Weights of a small mixture-of-experts language model, trained from scratch on English Wikipedia.
Size: vocabulary 8192, 95.8M parameters.
Experts: 192 squared ReLU neurons an expert, 2 picks a token, a sigmoid router.
Training: a variant of Adam for the experts, 5751 steps.
Below are experts of layer 16 (counted from 0) of a mixture-of-experts language model. Rows are named router (the router's row for the expert), up (a neuron's input weights, with its number) and show model dimensions 0-191. Each number is 128 + 32 x the weight over its row's rms, rounded and kept within 0 to 255.
After each expert's rows: a language model's description of what the expert responds to. This comes from a sample of Wikipedia text that the model never trained on.

# expert 7
router [131 136  68 169  94 112 106 164 125 180 118 122 138 116  78 111  85 118 126 205 190 148 153  78 123 122 152 148 141  94 105  96 156 109  93 110  56 142 116 101 155 103 151 150 101 136  71 146 140 135 132 168 141 177 137 100 133 100 113 106 154 112 152 158 168 141 208  95 164 136 158 106 105  81 152  94 117 167  86 136 129 144 195  67  92 146 116 118  95 183 155 144 180  88 120 173 141 107 191 156 135  86 183 113 165 107 129  87 122 132  98 153 146 153 120 169 126 133 136  93  90 146 157 158  97  73 142 171  85  99 156 168  99 113 107 148 143 163 117 159 129 129  95 169  88 104 123 148 181 128  80 157 118 185 126 143 108  76 108 154 108 139 156 179  95 155 114 140 124 160 180 164 139  70 146 122 188 225 132 131 184 111 133 120  81 129 159 120  70 118 154 116]
up1 [ 97 129 110 184 136 140 118 108 133 138 184 110 114 166 104 109 143 119 120 204 111 202 142 223 167 139  74 159 106 106 126 139 108  96 112 105  38  98 124 183 111 125 120 109 123 117 143 120 196 174 173 182 166 140 120 113 130 118  71 104 110 129 105 133 175  81 161 166 163 157 178 107 148 139  99 136  77 129  48 193 121 118 190 106 144 171 115  66 137 161 165 130 146 115 115 160 140 136 149 122  92 159 141 135 122 120 175 101  58 129 148 152 105 157  85 132 120 174 113  91 140 162 133 187 137 108 156 157  89 137 130 120 107 131 135 116 221 127  76 103 135 110 116  91  95  76 128 124 114 132  77 100 115 175 138 116 100 139 150 118 170 120 148 155  63 167 110 132 135 159 127 155 128 179 101 112 194 151 146 187 133 106 145 162 137 187 138 131 130 132 130 133]
It responds to: Copulas and auxiliaries. Verbs and adverbs right after a subject: was, is, has, been, also, became, particularly, as in "was built", "has become".

# expert 52
router [134 163 129 153 108  32  78 155  62 136  43 129  73 104 100  83 138 106 158 140 112  62 139 126 100 112 167 120  90 107 123 178 136 135  55  78 117 111 144 113 166 135  89 143 184 172  96 137  91 121  74 168  92 158 100 125 139  95  98 140  91 150 190 149 152 169 192 152 156 119 149 133 138 105 156 108 142 136 153 118 163 118 146 115  75 168 122 142 142 153 156 157 114  82 188 159 168 116 140 148 174 116 157 123 167  54 171 126 132 135 150 105 156 121  99 127 154  85 145  82 157 192  96 138 108 129 153 157 105 101 158 115 113 134 158 143 130 128 118 169 115 103 127 174 101 100 154 168 129 137 105 146  79 173 106 165 102  91 129  70 120 102 158 165 199 133 197 122 111 149 180 161 136 160 157 144 171  99  92  98 143  80 151 118 124 135 116 160 122  71 123 155]
up1 [117 138 131 127 109 127  67 118 122 116 138 166 125 150  83 150 146 133 130 134  99  99 112 130 114 133 172 122 148  91 107 142 202 117  99  80 133  73 135  59 143 146  81  85 148  99 121 152  93 102  62 151 194  66 118  77 109  95 179  92 114 203 167 145 155 130 138  80 123 121 120 133 143  94  91 103 207 103 104 117 128 138  97  86 103 115 116 188 177 140 169 168 139  90 117 177 105 158  65 110  99 119  98 137 152  85 105 144 116 136  97 152 191 105  67 146 120 103 131 116 125 138 128 135 145 145 183 170  85 124 129 105 185 102 158 108 164 149  62  80  97 113 153 171  98 102 168  94  73  85 133 154 126 120 121 138 136 162  83 107  51  87  96 146 102 123 162 107 110  83 150 181 107 157 182 137 108  96  72  80 122 172 116 148 120 123 183 137 144 129 131 124]
It responds to: Consonant-cluster word starts. Opening consonant clusters of words split into pieces, such as cl-adistic, cr-iminal, sh-aft, sk-etch, plus Thai script bytes.

# expert 59
router [ 88 131  88 153  88 110 150 119  89 148 110 169 146  92 108 137  99 128 147 122 214  89 148  87  79 170 137 106 173 143 151 123 139 140  85 130 165 126 156 101 147 116 118 152 147 105  86 162 128 142 120 189  98 178 116 113 101  83 142 131 122 141 150 148 128 145 199 156 150 127 119  87  81 107 153  99 157 133 136 125 127  85 148  62  95 161 164 152 122 162 146 178 152  97 143 157 135 170 166 131 143  87 143  47 210  75  91 108 139 127  97 151 152 126 113 176 181 119 120 171  97 104 179 134 134 107 127 158 117 138  98 121  97 123  82 126 204 134 162 154 125 106 161 147  97 115 141 140 211  96 113 131 118 169  63 144 118 166  97  83  88 107 144 202 132 148 165 108  78 118 153 151 156 151 190 120 163 142 125 103 147 141 147  79 108 157 153 167  64  76 195 133]
up1 [161 173 123 122  92  94 163 131 105 120 117 118 122 101  72 106 170 121 150 186 151 121 133 156  91 125  96 138 171 138 111  80 122 106 175 135 119 126  53 157  92  48 116 148 168 119 113 170 119 141  79 122 123 135 104 126  41 114 169 109  98 199 128 114 172 115 107 134 143 142 134 160 113 103 133 130 160 102 158  31  87 116 130 126  96 133 149 122 141 148 122 159 130 148 176  63 161 149 168 116 154 144 134 171 118 105 131 129  99  85  86 178  77 140 158 151 157 165 112 150 134 144 147 115 151 102 141 157 139 144 165 123 109  63 139 129 217 112 119 155 140  96  79  77 130  96 124 104 145 118 161 107 132 136 132  70 147 108 162 112 207 141 156 154 147 168 175 107 159 114 101 174 106  43 134 118 145  80  86  83 131 147 131  93 128  76 208  91 104  77 117 149]
It responds to: Motion and action verbs. Past-tense action verbs and the infinitive to, especially route and river verbs such as continues, rises, ends, flows, plus took, served, moved.

# expert 29
router [ 92 156  80 159 100  81  78 142 141 132  99 100 112  90 174   5 124  86 194 165 182 141 127 139 112 170  91 142 141 198 180 107 113 106 108  77 158  89 175 109 153  80  84 168 165 129 125 154 119 137 163 123 109 152 132 116 116 123  89 121 122 153 176 168 159 161 152  92 173 121 149 109 126  65 170  93 118 138  86 127 143  73 219  87 107 147 149 152 153 160 173 127 141 127  92 156 166  91 168 164 146  96 124 120 159 110 142  94 128 143 140 139 183 177 139 175 137 140  99 166  96 178 108 166  91 110 153 127  60 113 101 103 142 142 157 180 112 105 140 165 158 116 139 132 110 132 117 125 141 134 115 116 110 149  99 107 157  92 103 197 104 128 179 157 115 139 161 148 144 146 143 144 132 172 187 135 168 180 130 147 124 101 118 121 116 159 151 118 193 138 159 175]
up1 [137 190  87 139 164  79  71 149 152  65 126 105 179 122 146 115 100  76 144 148 105 130 151 157 147 112 118 154 149 141 137 118 163 114 143 175 136 137 150 164  84 113 134 105 164 105 174 121  74 121 160  77 143 155 134 106 126 131 103 107 145  76 131 114 186 143 130 160 149 138 140 161 117 119 133  72 152  97  93 136 163 146 132 110 161 102 127 172 199 116 106 128 118  97 119 114  93 194 141 108 155 104 158  95 182 136 121 196 184 144 142 143 156 203 116 146 112 146 125 197 170 191 105 166  47 104 126 126 192 110 122  81 167 163 172 160 112 138  57  99 137 158 109  72 116 105 127 123 108 131  99  85  90 153 149  59 164 127 125 130 147  94 193 143  77 139 153 108 128 148 130 140  89  97 133  69 159 107 148 108 161 114 120 159 126 151  90  74 126 159 147 211]
It responds to: Clause-linking conjunctions, pronouns. Conjunctions and subject pronouns that begin a new clause in biographical prose, such as and, or, but, who, he, she, It.

# expert 27
router [118 138 120 221 133  54 133 136 109 119  93 150 122 110 178 104  97 124 153 104 158 160 113 115 113 157  92 145 104 157 204  62 123 113 120  68  93 102 140  61 183  84 156 149 123 134  90 142 123 153  80 185 122 111  75 132 159  92 129 119 124 186 162 166 155 173 187  96 180 121 186  89  95  65 138 150 104 164 117 141 147 108 179 107 134 139 144 149 149  92 172 126 172 151 149 141 149 108 156  90 113 138 148 117 166  79 129  94 122 153 138 119 148 159 102 106 151 155 120 127 112 162 137 173 117 130 134 153  95 156 183 111 104  76 116 151 159 127  90 139 103 102 106 149  88  83 197 150 130  97 166 126 170 172  80 171 119  95 113 144 121 172 125 165 136 152  97 159  85 119  93 114 159  88 205 180 140 179 138  90 174  80 121 119 102 166 124 163 109  81 131 136]
up0 [102 151 103 158 137 132 156 136 143 108 116 113  86 163 125 144 137  84 102 150 143  77 143 131 110  92  96 102 158 112 170 116 162 127 133 161  91 110 146 157  91 107 159 123 102 112 143 133  88 181 175 156 104 139 142  95 125 112 114  89 173 102 144  83 122 140 168 179 150 112 137 126 109 167 128 145  60 155 141  64 123 117 146 153 145 116 145 193 130 112 122 113 112  72 145 160 108 165 117 146 101 121 103 135  88  96 101  99 125 128  75 111 150 134 160 131 130 170 102 132 203 130  89 112 109 107 133 159  84 130  48  91 133 104 191 123 154 166  78 123 117 132 179 133  89 122 119 112 112  64 156 138  95 157 162 160 106  74 105 151 189 100 139 173 193 161 152 130  42 128 194  90 154  59 148  80 174  81 142 128 115 114  47  96 111 106 174 170  94  92 135 212]
It responds to: Table cell separators. Pipe characters separating cells in wiki tables, mainly in header rows, plus semicolons and coordinate markers like °N.

# expert 1
router [ 77 112 111 152  73  79 124  99 105 152  81 167  99  91 139 125  96 116 103 174 171 125 153 121  86 110  94 107 142 157 142 158 133  91 146 122 125 125 118 134 153  80 112 146 108 163  66 175 148 143 142 179 119 123 142 100 143 109 123  51 121 144 161 180 191 149 147 131 163 105 109  76 141 118 206 100 153 160  83 128 146 100 154 109 120 121 153 152 167 123 149 145 189 107 171 162 158 131 137  83 195 103 139 110 141  85 109 131 132 177  94 111 181 144 112 167 179  99 150 174  82 182 122 132 107 107 207 141 110  81 134 103 132  95  79 141 182 134 136 166 120  83 109 179  95 103 174 101 127  82  99 125  90 137 119 152 105  79  74  77  69 128 134 178 148 154 170 169  99 136 175 178 102 105 180 162 171 112 110 130 171  91 106  93 110 151 149 126 124 113 169 168]
up2 [ 48 127  99 179 109 106 109 163 100 158  95 170 179 118 136 118 130  99 137 141 188 104 161  70 119 142 116 126 195 180 185 119 116 109  43  88 116  81 143  97 119 134 101 143 117 149  90 156 149 128 152 183 149 157 125 106 128  80 109 108 174 121 181 174 137 138 170 121 179 102 217 111 105 121 115 154 110 121 106  89 164 101 149  92 100 135 121 167 188 129 104  93 132  94 147 147 169 155 165 144 139 117 197 104 176  53 167 117  95 146  81 145 168  73  81 132 145  94 138 153 115 150  91 146 109  93 144 143 136 122 116 103 149 112  98 158 171 101 129 115 160 117 136 222 101  93 122  95 116  95 154  92  84 154 101 153 132 117 135 127 102 137 170 170 130 129  95 155 131 123 148 154 126 104 188 126 140 162 112  99 178 120 137 118  87 124 153 225 117 125 128 163]
It responds to: Foreign word fragments. Inner and final pieces of foreign or transliterated place and personal names, e.g. Led-uc, Naksk-ov, De-bre-cen, Baliu-ag.

# expert 21
router [123  62 103 152 106 108 126 153 147 157  89 182 148 136 127  74  92  90 107 213 190 113 131  58 125 149  70  90  72 153 155 167 151 118 120 118  98 125 118 131 148 137 151 134 117 161 120 122 110 170 118 153  81 132 105  57 149 117 170  80 153 104 147 147 163 186 170 152 158  70 133  83 140 118 142 123 109 202  86 143 144 120 118  62 122 132 152 120 118 119 137 108 148 143 156 163 168 132 161 124 112 106 116 100 140  71 127  88 140 140  92 203 187 127 153 129 192 119 141 174  95 177  82 191  99 110 120 158 123  99 138 110 163 126 159 142 207 176 116 136 149 111 148 175  59 118 143 140 206  98 120  97 118 160 117 122 125 122  83  78 101 112 139 144 167 104 159  98  84 185 139 136 146  88 158 160 119 182 105 157 149 125 135 169  91 101 140 130 144 131 158 145]
up0 [144 172  86 134 119 111 136 147  94 164 128 132  98 143 104 104 107  85 127 152 135 131 154 136 123 197 151 116 184 191 114 120 150 125 132 145 170 100 167  49 117  81  92 121 122 177  63 163 110 114 171  99 111 132 122 163 139  94 157  99 114 101 140 114  99 143 133 136 170  76 134 108  93 111 139 146  85 146  70 101 126  57 124 157 123 138 146 159 142  77  67 138 175 146 149 127 124 127 128  80 188 106 162 111 142 103 142 149 100 129  92  95 144 126  70 194 115 193 156 104  94 138 181  96 110 131 165 158  89 131 137 108 132  98 113 148 106 166 152  95 121 137 100 120  89 169 103 144 153 166 134 138 133 122 126 135 137 142 123 131 119  69 118 180 173 158 133 190 128 117  69 138 117 221 187 201 102 163 151  57  92  96 124 156 189 204 130  93 160 106 157 156]
It responds to: Capital vowel word starts. Short first pieces of words and names, often capital vowels or syllables like E, Co, Re, se, as in E(riksson), Co(oley), first.

# expert 50
router [ 69 126 129 163  61 106  90 157 100 142 122 145 106  98 172  75  98  90 208 108 201 142 163 128 154 111 105  83 147 127 197 140 160 104 135 130 139 152 133  84 139  81 145 143 113 169  97 152 116 120 120 146  92 158 131 105 156 121 137  74 138 126 163 123 133 140 189 104 166  87 114 129 122 101 199 107 145 159  67 113 134 174 131 104 100 121 111 111 156  96 182 108 174 117 165 163 143 182 193 124 147 116 141  86 174 105 105  84 158 127 138  88 161 142 111 144 176  61 111 128  91 141 161 124  88 101 163 133 110  63 139  85 159 106 152  83  71 166 125 174 161  99 118 207 105  80 107  98 137 105 173 147  67 164 146 145 101 138  84 181 118 100 142 167 169 118 153 168 113 105 138 153 113 106 159 186 151 145 109 131 171 122  88 140 107 161 125 154  97  85 142 144]
up1 [103 118 145 168  88 146 178 145  81 107 115  81  88 116  48 158 173  81  66 181 147 132 131 168 118 103 103 102 174 174 129 104 194 147  93 158 134 101 155  73 107 141 125 124 165 123 112 120 130  97  43 160 133 139 134 135  61 120 140 163 126 179 174 101 168  75 127 158 123 191 117 165 123 165 103 103 170 139  93 103 149 136 144 128 115 118 151 149 102 101  86  83 193 134 176 117 132 132 127  92 161 129 153 108 156 104 161 123 172 103  76 113 139 198 152 107 105 137 162 158 113  91  80 151 137 127 135 161 112 134 147  99  94 163 177 155 117  42  82 128  87 130 187 106 168  87  93 103 123 147 110 103 140 156 108 167 109 170 151 125 178  97 127 144 176 134 122 117 181 205 100 102  78 131 125 103 140  96 146  87 142  97 171 101 116 144 147 120 143 172 139 148]
It responds to: Indefinite article a. The article a or an, mostly after is, as, by or to, starting descriptions such as a third term, a biennial festival, an American politician.

# expert 34
router [ 64 126 121 139  73 128 160 160 115 103 108 139 103  97  96 133 130  87 156 153 144 127 134  94 122 151 125 164 166 106 214 203 165 123 128  77 127 119 155  92 130 109 119 142  77 175 109 178 117 144  69 172 124 108  99 118 117 107 141  63 133  86 159 134 156 179 177 160 150  99 152 136 111 120 224 110 122 144 137 122 143  62 178 121 120 200 110 133 188 169 127 110 151 128 152 131 147 162 126 116 151 110 173 121 149  96 102 150 141 111 134 119 186 135 118 161 169 108 130 114 150 157 167 188  83 108 147 120 100 121 171 111 139  97 151 114 197 104 115 174 119 144 160 189  79  97 153 121 129 111 134  83 132 127 118  99 103 106 111  84 130 112  70 135 114 120 184 162 116  98 190 131 144 104 147 144 164 172 115 144 210  46 120 122 117 149 139 155 172 107 188 182]
up1 [ 98 192 163 173  92 126 129 135 133 124  93 192 177 140  97 127 130 107 175 209 154 111 137  84 169 156 102 163  81 104 134 138 110 127 149  49 159  86 133  92 164  72 148 153  77 134 139 113 111 108  94 135 118  99  85 151 101 123 144  70 137  91 130  91 181 151 144 133 115 163 213 176 138  79 181 145 139 158 118 127 127 118 153 120 192 185 102 161 146 149 169 168 145 122 159 135 155 134 150 170  93 125 170 146 132 136 135 157 115 164  87 146 130 147  84 165 113 149 164 172 167  62 146 167 132  89  87 161 113 150 160 103 132  88 146 107 166  72  94 100 146 112 183 161 107 113 103 110 141 107 143  89 147 122  79 129 143 119 127 125 128 195 109 165 178 120 143 124 155 164 160 107 138 162 126 112 103  78  76 109 109  57 154 131 136 101 154 155 146  81 198 157]
It responds to: Name initials, final digits. Capital initial letter of a surname (Bush, Gimson) and the last digit of a year or time, such as 2006 or 5:07.

# expert 3
router [134  96 132 135  76  96 160  97 133 177  92 123 110 100  99  89  97 141  93 129 169 166 152  89 125 120 114 120 152 143 153 153 121 112 117 133 115  96 153  83 189 132 133 179 133 170 141 181 101 128 122 180  93 150 130 137 153  61 101 129 147 134 167 198 155 122 160  91 156 105 141  71  89 121 186  95 132 150  75  78 162 116 178  89 125 120 184 144 164 109 124 127 168  90 146 155 171 117 173 103 149  87 139 135 147  52 139 132 140 107 120 133 161 187  91 172 165 122 124 125  76 140 129 110 121  56 136 117  78 109 133  96 156 123 112 143 207 179 138 119 157  99 126 190  75  92 182 155 142 146 117 126 116 177 148 127 131 150 113  89  76 139 103 149 145 179 134 169  78 123 135 147 145 123 175 169 161 156 107  72 157 109 113 145 153 182 121 136 144  87 217 188]
up1 [140 111  62 132 150  94 112 142 141 124  99 154 108  76 144 118 121 122 162 152 129 101 127 109 182 107  97 135 124 184 133 151 135 117 168 125 116 117 113  66 128 137 134 159 133  92 150 128 148 121 147 120 112 138 102 121 178  88 142 144 182 133 119 114 173 128 145 165 143  88 102  83 100  93  93  82  77 165 188 177 148 162 170 177 111 172 102 148 108 113  85 181 107 206 167 131 162 121 145 130 168 177 111 127 118  69  85 118 142 186 145 108  69 155 117 212 170  67 133 118 156 143 118 114 105 125 189 102  79 148  85  90 128 100 138 159 218 140  47 128 139 127 134  92 156 134 118 110 137 133  67 147 126 147  92 153 125 120 135  97 128 150 106 118 154 116 143  96  55 185  83 153 104 137 168 138  68 163 144  86 140  75 165 155 132 108  65 156 153  94 136  97]
It responds to: First-name opening pieces. Opening word pieces of personal first names and surnames, mostly in lists and tables, such as Bern(ardo), Ell, Fred, Mar.

# expert 18
router [105  94 140 172  85 106 120 103  61 144 102 115 119  97 127  28  79 119 111 153 177 127 172  75  85 173 160  91 160 174 104 136 150  78 139 118 128 136 157 155 153 121 181 121 160 142 128 172 126 119 102 111 165 120  67 137 104 138 128 121 173 153 177 181 133 142 184 122 144 114 150 149 131 122 155 130  84 134 107 106 166  80 167 113 145 152 143 167 147  67 140 125 155 124 156 152 152 101 134  98 167 114 118 136 140  35 116 130 123 157 130 145 151 210  91 144 151 139 174 149  95 175 146 180  74  84 123 192  87 131 161  59 140  88 132  91 192 142 115 168 128  84 130 118 124 121 187  98 110 116 109 118  94 120 142 159 117 132 113  96  75 110 147 186 132 143 166 183 117 164 155 179 120  82 147 123 157 186 150 153 108 139  90 133  92 160 141 168 154 125 149 176]
up2 [158 110  69 155 150 163  93 162 106 123 131 190 228 156 196 120 150  80 114  83 151 152 163 105 101 168 164 169 154 119 161 101  69  92 105 152  89 155 103 125 101 152 159 130 147 171 138 132 140 114 124 123 133 155  93 145  87  91 132 118 199 145 154 151 121 121 134  68 162 142 162 130  75 138 113 115 111  55  93 153 104 108 145 143  60 127  86 142 169 147 108  76 175 136 113 170 121 102 119 134 111  99 177 130 108 180 118 147 156  93 115 106 171  95 141 143  92 118 149  75 128 109 149 122  29 164 107 165 127 138 135 108 135  80 142  81 126 101  99 117 135  91 143 139  78  93 139 115  94  92 134 120 115 123 140 163  94  81 127  95 141 107  97 153 176 176 107 193  80 157  91 152 190 116 150 142 146 154 152  99 149 117 184 136 172 169 118 114 132  54 103 113]
It responds to: Latin-style word prefixes. Word-opening prefixes like con, inter, sub, cor, sy, en that begin a longer word (cor|ridor, sy|mmetrical); also Thai script bytes.

# expert 8
router [ 68  92  90 202  86 115 113  99 119 111  99 173  82  86 128  92 112 101 114 173 141 146 159  94 134 101  71 135  89 131 174 162 148 115 167 115 136 146 145  89 146  59 116 152 151 174 120 151 175 154 143 123 112 134  78 133 146  80  68  98 137 127 177 146 138 169 173 139 165  95 118 132 156 108 236 130 141 133 123 146 137 115 136 121 104 166 145 156 159 148 142 105 204 120 162 170 154 151 129 119 141 120 165 124 129  40 160 113 175 154 114 142 174 161 103 151 151 146 137 121  86 186 135 167  95  94 150 133 105 126  99 121 155 108 129 109 189 122 128 161 138 137 175 151  65  92 173 165 188 164 123 128  76 170 119 127 121  91 115  42  77 149 121 198 148 136 130 179 107 111 139 171 167 104 164 175 115 101 144 114 181 123 134 106 125 154 134 124 140 151  89 106]
up0 [103 121 145 158 123 122  99  82 152  69 167 167 115 121 111 153 146  82 111 178 185  96 138  82 121  97  98 142 122 170 142 135 139 134 172  74 151 145 122 137 140 110 122 169 153 157  93 129 203 124  91 118 153 175  77 165 158  92  99 128 143  82 170 104 140 137  86 102 165  67 114 109 104 149 203 146 140 112 179 135 128 137 141 135 122 146 119 156 149 165 133  82 127 109 114 172 155 180 136  78 121 129 149 131 144  88 162 155 123 155 109 184 116 183 150 121 138 150  68 154  84 209 168 168 146  75 142 116 101 127 131 130 122 115  85 127 154  72 103 184 124 113 152 149  70 118 124 150 175 131 167  90  82 121 102  94 137  56  97  65 138 136 114 155 120 153 120 211 173 118 151 134 173  81 182 138 127  94 150 116 190 128 125 198  91 184 140 164 109 111 146 144]
It responds to: Units, symbols, formulas. Unit abbreviations and symbols next to numbers, such as ft, km, cm, lb, ′, ″W, and the m in g·mol, plus chemical-formula and code letters.

# expert 48
router [ 83 139  67 160  89 121 120 132 119 144  67 140 124 159 160  69 117 136 147  78 177 110 181 118 117 139 111 111  97 122 192 155 140 144 128 151 107 109 182  97 172 104 115 143 109 135  95 164 142 163 101 193 119 148  79  90  89  70 127  95 107 151 145 190 163 127 207 162 168 104 157 106 133 142 148 115 123 172 112  91 141 117 148  62 118 163 190 166 165 107 168  96 123 117 129 154 185 175 159 125 165 106 163 144 131 123  84 137 109 123 139 147 158 125  84 182 160  83 147 142 115 166 165 133  86  96 122 148 123 119 155  88 100 144 122 116 153 133 136 164 155 111  96 150  57 111 162 127 156  86 134 154  89 148  46 136 103 133 116  69  72 101 134 104 131 180 187 158  65 113 172 168  88 100 154 156  98 191 118 138 161  80 114 115 161 140 166 156 111  87 128 140]
up0 [ 70 112 100 130  99  92 115 132  97 140  98  68 169  95  85 125  83 119 113 105 146  88  88 139  82 136 137  86 147 121 142 195 164 124 165 121  91  65 134  91 149 159 152  92 125 172  73 138  53  79  99  62 133 102 133 150 153 143  69 137 159 165 107  81 145 155 126 155 126 125 141 148 107 132 150 120  81 127 132 137 165  93 114 117 171 124 164 170 114 143 110  92  97  65  90 137 122 125 110  85 225 142 168  79 167 135 124 101  93 147  78 174 159  88  94 144 171 110 170 121  73 176  94 121 111 197 140 163  62 134  92 114 176  56 162 115 184 112 104 118 143 114 137 157 130 149 160 109  81 119 107 121 175 133 101 121 132 146 140  89 140  64 124  95  76 103 135 128 129 122  99 136 124 173 143 150 115 168 120 100 123 114 125 191 127 134 172 139  70 120 117 143]
It responds to: List and table separators. Pipes, list dashes, colons and slashes starting entries in lists and sports tables, and country codes before athlete names (FRA, ITA, ARG).

# expert 54
router [111 100  96 155  96  70 131  85  91 166  46 158  87 133  83 109 108 160 120 139 142 160 135 132 123 136 137 131 123 120 213 163 140  84 129 103 111 124 146 131 157  82 115 160 110 188  87 136 123 138 146 154 134 137  55 103 151 103  72  95 128 143 169 150 151 126 166 111 179  87 130  84 133 152 171 109 115 166 102 106 159 102 160  96 120  91 160 150 187 193 136 108 175 120 101 142 146 105 148 121 173  95 136 125 152  54 105 126 134 123  96 145 131 132 138 155 154 110 145 163  96 185 127 127 123  97 154 140 140 105 135 113 134 129 110 100 208 124 130 125 164 126 180 119  55  67 150 137 135 119 122 103  78 163 124 122 113 112 108 143 120 121 174 194 189 160 169 169  96 127 168 173 171 129 230 171 170 190 109 126 194  78 106 101 136 161 147 171 141 118 127 140]
up0 [112 117  95 153  67 189  66  99 164  96 173 161 173 128 110 110 216 145 128 125 144 155 172 166 166 145  80 127 146 179 202 131  86 122 108 128 146 104 139 107 134 144 165 140  60 101 123 117 177 178  96 136  81 159 120 153 131 148 148 143 121 117 109 136 180 148 186 137 129 164 232 169 101  63 115 196  78 190 158 141  98  50 120  90 157 122 121 172 156 115 164 100 126 144 145 152 133 120 139 157 193 152 112 130 136  93 161  93 102 134  75 138 182 145 126 156 118 108 180  98  93  92 130 134 120 110 153  93 130 111 104 118 154 130 142 122 117 117 123 152 156 132 164 148 149 136 166 130 170 160 123 145 170 169 140 122 125 120 146 119 136 137 177 124  79 136 152 116 155 134 152  83  94 121 132 161  97 128 133  93 120  81 160 160 129 175 190 152  64 136 135  60]
It responds to: Table cell endings. Last token of a table cell before a pipe: closing parentheses or quotes, name endings, and numbers in standings, results and stat tables.

# expert 23
router [ 78  71  76 170 114  94 125 112 100 148  83 177 165 102 141  83 132 116 127 135 209 141 180 117 108 166 156 150 127 120 159 151 159  98 153  98 104 114 119  96 161  76 111 175 138 121  94 156 136 151  89 165 102 147 102  90  78 105 107 110 104 123 172 142 153 154 163 168 153 113 142 103 112 101 165  82 105 166  98 125 162  79 156  92  89 177 150 131 170 133 136 114 160 100 171 120 155 156 182 138 123 100 124 120 149 101  90  93 129 143  91 134 181 174  83 167 157  66 110 165  88 137 124 129  86 126 130 160 105  97 154  71 127  89 166 155 219 151 128 213 143 107  92 122  94  85 155 143 142 115 120 164 117 137 167 187  98  97 101  59  79  72 153 159 190 152 134 153  89 152 138 168  99 129 175 128 134 151 124 136 177 119  76 146 129 138 145 180 135 113 145 132]
up0 [123 124  87 154  76  32  51 158 150  98 134 127 165  92 125 134  85 109 181 129 108 120 189  68  92 150 121 145 117 151 110 136 164  90 150  60 116  94 184  94 143 103 184  99 123 161 135 119 129  91  94 163 113 124 102 120 123 132 113 188 128  75 147 111 153 163 120 164 116  55 141 114 163 151 109 140 127 145 120  91 147 103 129 107 132 187 125 123  90 142  98  73 146 134 108 126 181 162 216 149 171 117  81 159 102 144 169  78  91 136 112 147  96 193 133 138 132 121 105 110 153 150 127 125 129  55 116 175 116  95 128 117 167 120 115 160 149 159 125 137 136 148 192 149 101  36  95  95  88 118 140 116 114 114 103 144  86 112 108 105 155 161 121 194 166 152 137 126  97 143 130 131 178 148 110 200 159 118  76 178 100 141 128 103 139 112  99 149 161  85 161 115]
It responds to: Sentence-final periods. Sentence-ending periods, dots inside web addresses, plus verbs and prepositions of requirement or concession such as require, allow, keep, despite, lack.

# expert 26
router [ 92  96  90 185  88 108  93 130  98 108 112 171  48  89 116 121 127  79 163 152 188 103 142 153 122 116 106 157 140 165 172 165 130  93 129  74  80 129 118 134 170 101 118 134 102 130  71 148  99 128  89 160 109 139  67 103 118 138 133 120 162 160 148 135 153 131 160 163 176 111 127  79 137 124 172 110 109 178  69  75 168 100 181  86 100 129 132 136 173 106 139 108 164 110 165 196 165 100 173 137 136 147 150  94 147  75  91 153 149 118 114 104 104 167 126 133 156  76 180 154 134 147 126 133 119  88 121 121 144  88 154  64 187 107  97 135 110 102 152 187 130  85 218 145 129  88 162 141 149 123 106 102  96 150 120 127 124 113  94  52  98 143 130 178 126 152 126 181  93 129 149 193 104 102 201 105 126  97  85 138 156 127 112 146  92 135 193 152 155 102 145 153]
up0 [114 128 117 170  85 137 162 177 199 184 105 110 149 162  89 139 128  97 200 112 101 110 122 143 142 154 125 187 115 107 170 122 145 154 161  50  98 113 147 104 119 149 116 144 104  95 115 140 106 128  80 126 110 155 117 152 130 106 118  60 138 138 115 126 171 141 125 158 171 163 131 106 174 185 111 127  81 189  84  72 162 142 127  70 103  94 126 125 203  93 109 119 182 103 160 145 155 118 145 119 129 147 133 145 115 148 107 169 123 143 123 139 130 117  67 131 128 112  85 151  99  83 193 166 155  77 118 143  87  95 140 110 123 135  96 140  93 155 147 132 130 129 157 196 132 108 131 133 178 117 147 136  71 186 138  88 119 129  88  77  92 107 122 146 146 175 203 155  98 126 183 122 130 110 144 145 100 110  67 129 136  99 138 162  79 101 197 168 118  56 177 197]
It responds to: Capital A and initials. A word-initial capital letter piece, especially A, Y or U, starting a name, e.g. Adule, Aldershot, Buenos Aires; also leading digits in tables.

# expert 38
router [ 91 145  83 175  88 105  81 103  84 175  64 140  90  96 154 104 111  90 151 154 161 132 145 104  59 132  92  91 150 166 144 143 147  82  78 100 100  83 141 143 162  99 113 154  72 132 107 164 118 150 112 160 153 145 110 140 170 130  89 101 113 137 181 188 167 170 186  98 180 103 174 122 119 113 179  95 139 158 116  74 151  84 128  61  93 156 173 148 160 179 127  93 178 110 164 201 163 165 115 166 151  90 133 106 147 105 107 138  98 133 114 133 168 152 126 151 183  99 175 159 118 190 156 151 110 100 159 134  92 110 144  88 119 124  92 127 187 119 116 154  95  91 135 130 136 108 142 133 173 103 100  83 114 147 113 125 126 101  62 147  93 100 128 160 168 124 164 128 105 107 162 158 125  92 155 123 162 103 137 170 169 111 142 144 105 133 179 202 102  98 187 128]
up0 [101 157  79 126  71 129 152 177  58 162 146 187 151  96 124 148  69 139 163 138 100 115 100 128 125 103 137 102 145  63 109 158 144  83 110 161 154 107 131 118 127 105 102 119  96 135 102 156 130 105 154 161 164  96 115  54 106 114 151 112 161 132  64  67 201 111 119  95 100 101 146 105 162 102 183  87 104 159 106 110 126 131 109 118 170 109 203 145 169 152  79  87 136 118 174 140 202 134 132  91 190 117 136 107 193 132 132 124 134 172  95 184 103 132 162 173 109 127 125 186 165 119 129 116 116 152 108 102  96 143  73 116 152 110 144 130 124  94  49 196  96 171 152  89 143 151 120 136 126 148 142  89 113 151 133 119 129 176 110 134 142  94 147 170 156 122 138 159 103 152 118  94 154 136 134 135 158 101 128  73 148  99 137 108  85 164 157 141  41 127 147  42]
It responds to: Phrase-final words. Words closing a clause before a period or comma, such as it, there, here, together, today, and places like valley, south, town.